config.toml
n_layer = 8
d_model = 192
n_experts = 80
experts_per_token = 4
d_expert = 64
d_shared_expert = 0
activation = "geglu"
moe_layers = [0, 1, 2, 3, 4, 5, 6, 7]
router_score = "softmax"
normalize_top_k = false
routed_scale = 4.69
balance_loss = 0.0059
balance_bias = false
router_z_loss = 0.001
init_std_router = 0.0239
lr_router = 0.00337
vocab_size = 11585
norm = "layernorm"
norm_eps = 1e-07
tie_embeddings = "early"
optimizer = "cautious_adamw"
lr = 0.00182
beta1 = 0.9
beta2 = 0.95
grad_clip = 0.5
batch_tokens = 131072
seq_len = 768
train_tokens = 676100000
steps = 5159
dataset = "wikipedia_en"
Below are experts of layer 2 (counted from 0) of a mixture-of-experts language model. Rows are named router (the router's row for the expert), down (a neuron's output weights, with its number) and show model dimensions 0-191. Each number is 500 + 40 x the weight over its row's rms, rounded and kept within 0 to 999. Numbers have three digits each.
After each expert's rows: a language model's description of what the expert responds to. This comes from a sample of Wikipedia text that the model never trained on.

# expert 6
router:473470520544514517539543489518515526531505562430492477444481523519574529528564481465530565490477553549454464524500475513461521522497506492444492491501449439532476546453466550424490423428461495471526549487577553494474482456512549560438483568518503510522434467562534497518527550498469494589503452428517512497447511463479507461541470514436508520585542523501468501568486494447481431583462397459545451549470585438520489455509516521502469486529526552448493466558479525483481544534565456480509550523498425414538478524498478511437478471489503416460510504494479521485446426507450546480
down0:482497536427522493476502516470499468622490514463515436437536498558490509497544437449538490496476474532485512485550510502497453418485493477440506481473512506497526503484515554436556493447492478514480430478657554450474507484522529533474579499512472446511428463453449495531499536463476579585519486529527458558454403490516506485475492483537542510514493517521428516551498473553514510519515549521401476521439533494494489539568493520501454500466512496509489450499457505528555546488464509506469450596561437476466470516516481483595452525470472547588505566450525564487517474515481566503
What it handles: Infinitive to, modals. The word to after verbs or nouns (hoping to, had to, attempts to), plus modals would, can, could and related verbs.

# expert 46
router:486486578507505526494525449510446509520537533508508539431476536525586537588566432480557488483576555529402503452552465542465486533508506512448552454444437434496464510461504538490478472469486495433518526504533536516438515481446488528444500509490473512513454443525525525530480513538518531557490467491518505448464493462506559450565440508404471467528467557588502603461448462467496453527455439451495487527465577448483471495515486477473490389546488581504491489595510541504534523548522484474525518582478464509520470476504412495496471450533451497494496541482489540476455492492477535540
down0:468492460433559508500524472461494561439537506392494589478566493533412483500562512399556446476433548465508495515486534390502542499531477472481499450545536559516523476487481524460524492437455492490469502540531552406553532469490482532477532523500483551499498540546494529496548487508534515500557512544519525475475468535468504510454498497483425517548421510550465508473491563538493504478539606560507487541461378485515517490451482459521478506481485483488489541512514481437424519401531451551474471556538524475505523487497450501507484513519577495516431472518493489439502535567542575504
What it handles: Adjective suffix endings. Word-ending pieces forming adjectives, such as -inal in final, -ural in neural, -ant in vacant, -ic, -ical, and the following of.

# expert 4
router:475496546540514503533570487506498555538513554498478524444414558500502533540567482467527489503514517503447444573475467525437497551537525477402545460481483451520463551510496523465458441439432512462527540562539507513489469443477565577478488572529490518501467469553537541556571568462474559540502444447486514432484461464481557464545502489454445500533542511536491546547403445512484427538481446453505469508463524426531551508538508458483452510539560514477544450523465519465471542530512508519487513559426506482535448488506424498454474469565477421470520469473466551516471490457453558500
down0:418497562508461448490467442514493530467478507547524543512400471426436500506542511475461590492472532586534554521481504463530519476551510487455546562463506474486450529548491542526561495477538504522409453550531497502549464525527422506445485524485551482501512513474486453499550533447516458482473578467502478471516412528491510504522464480545474423596559462483489474491447475549520453487475484493426616619476482524483490538521531522530528503509475520593541528485472568536436509510514496511477451479377479538506460437520499466508528504486522492497538494508544448537475540531484478512
What it handles: Quantifiers and numerals. Quantity words starting noun phrases, such as all, two, three, many, only, both, other, often after prepositions like from or with.

# expert 23
router:455474504579468536561568475526548456508526505483487505453441485553579543583541502487533591462525496551484512518562479534455511513582494511441535473476472425471449496435469519491509470517465525476490549576551563470481471450486528490454506567483492543566474469526510533463518491494480471515478401450469510509472485433472412473530467541464484555589513551524562558562485496456518459574510460486535467570470556493516495472522472471562406474518509522462493448572433539505505537504544416504483538521458430484502488518515463490474468498478460444514545458464476506457485442488431493505
down0:491523433517479543540540445420608470506454460447437481443443449451558503476512563481466429493511523549566537536520558427553489467613465510521511533534492516548448486462469528487481475407511489440457506496427470522443451497532450505526522502532495501421528420409475519545416460517516483561490534508523504493539519526467523533480496500530562483497469448468464448402568448452496501520516520535503567520474560545508525524529500510525584476513512505495501476474517503504546492501502563533501469483502453494465582453535486554481520488508549491527491547489481542523568441444557497459
What it handles: Main verbs and copulas. Finite verbs and verb stems in narrative prose, mostly was, is, were, became, plus verbs taking -ing such as mov, bring.

# expert 14
router:457508519519522518514554484580500502510521536477454515441425539521599545546565458455529554506514535562475445535542451489441532520554511498471533477482422468515473512476503495468512489504433503477518533569538544480474489429485542541457521552503505543551463483507556544493507524500456471528480417464454525481471455447510426496548453539462481508548521543538527589539451489483486438532449469481541437524453573428538507471537462424486433461537531542436544449553481512483438540517538475460474527508414470444522467528498446501477469455561491475472539413475466504471481426478447554473
down0:458514473510386508508511514477503494495563508458541459470559558540484490373492534431457510471477525451490507568446497450544468520451542544514469589445581563478535493513493555510524541540558516564528505482440495530515545502525508496511448482486447525512494474416573534454503469464471489504470536459546544487509456408507489487461461506500513515499483544527521484495489476431518490491493553489554614523593482481549511457530489516510433504491483408433547419537477522506506576465478526485562507521538455505482514525552505462425508523480512430503493571525512510568515508518522541583
What it handles: Clause boundaries and connectives. Sentence-ending periods and clause-linking words after a noun, such as , but he, who, , and, that, in narrative prose.

# expert 48
router:480498542515578523527530475555513513497523527459503551504481514586532501560508487450534517454477511524444496497522440524386498547524511474491545479482487486527433526474483552456453465430525473468540549514519539455488479427421547501429480511538403506615462467496535540587526554465427541493490450501485545473472517483424491467534437482513480487519533573518507537498482475498579448530477449426560421538430548458533472514505548486560502466563529549479529472535485527491504548519562481474513510559464477456569474521470403441493498451460477485542509467518471533491445486465475532479
down0:502480489514537524506505407559504531516459510496492497533557558499486490482456549509480558483511491506509502466517453526512486406513503492542535511529474499504554531420433537499453447432516533514447451538494481546561459463518512549539481460570493495531460520479520481472515517473495515576557500418580443461541499469502440497465551490455479433450465473531502434441544565566581532497471522449462500513487496502489528438509525458567453483495480548562517510530487487490449396482519484515653427485519543557454477498547524527419522532468494449533499564485436468466565542468498557519
What it handles: Vowel-ending name pieces. Middle or final syllables of personal and place names ending in vowels, such as Gisela, Adelaide, Gabriela, Vicente.

# expert 58
router:547391507525516492579532465531521526552533554492466516445465553523562482523545454428511505459528564503484439547511464498464498518514481422443549477522506458542519564490526551462481491443497551451506518477600542447463477503442510499446434548486524555583477436520517554500467516493514506546508412453478520469413478468472549494519458476436493531507473538544433503553462542517549441537435455459490461515474551507525513472517481474486438508527529520483503457511491564417483530540545514475547519565479484526489430509471498458501446454502473443514538455424511570495434488446485578516
down0:566527524466545472506488419526524510490512508525494530492497512478460496492507495499527488469492499463579418544469530522540477465538521543522426483499541551524537598512473535468488477582541443483449562524538490491512523504394498495534540575464453496543478491491549473515570560445464422538535413490570557471498478464443450556503459501465508520494506548429488506536556487578519507506498524483476519502513490484501435479454491515419435487492511477446432615486449516515516459480509447460499452500527488451584439536416529519501462518494504448471451535523590443519555474482570540482
What it handles: Mid-word syllables. Early pieces inside words, often ar, or, th, v after a capital letter, as in C-or-ruption, C-ar-rollton, P-ar-alyzed, prov-inces.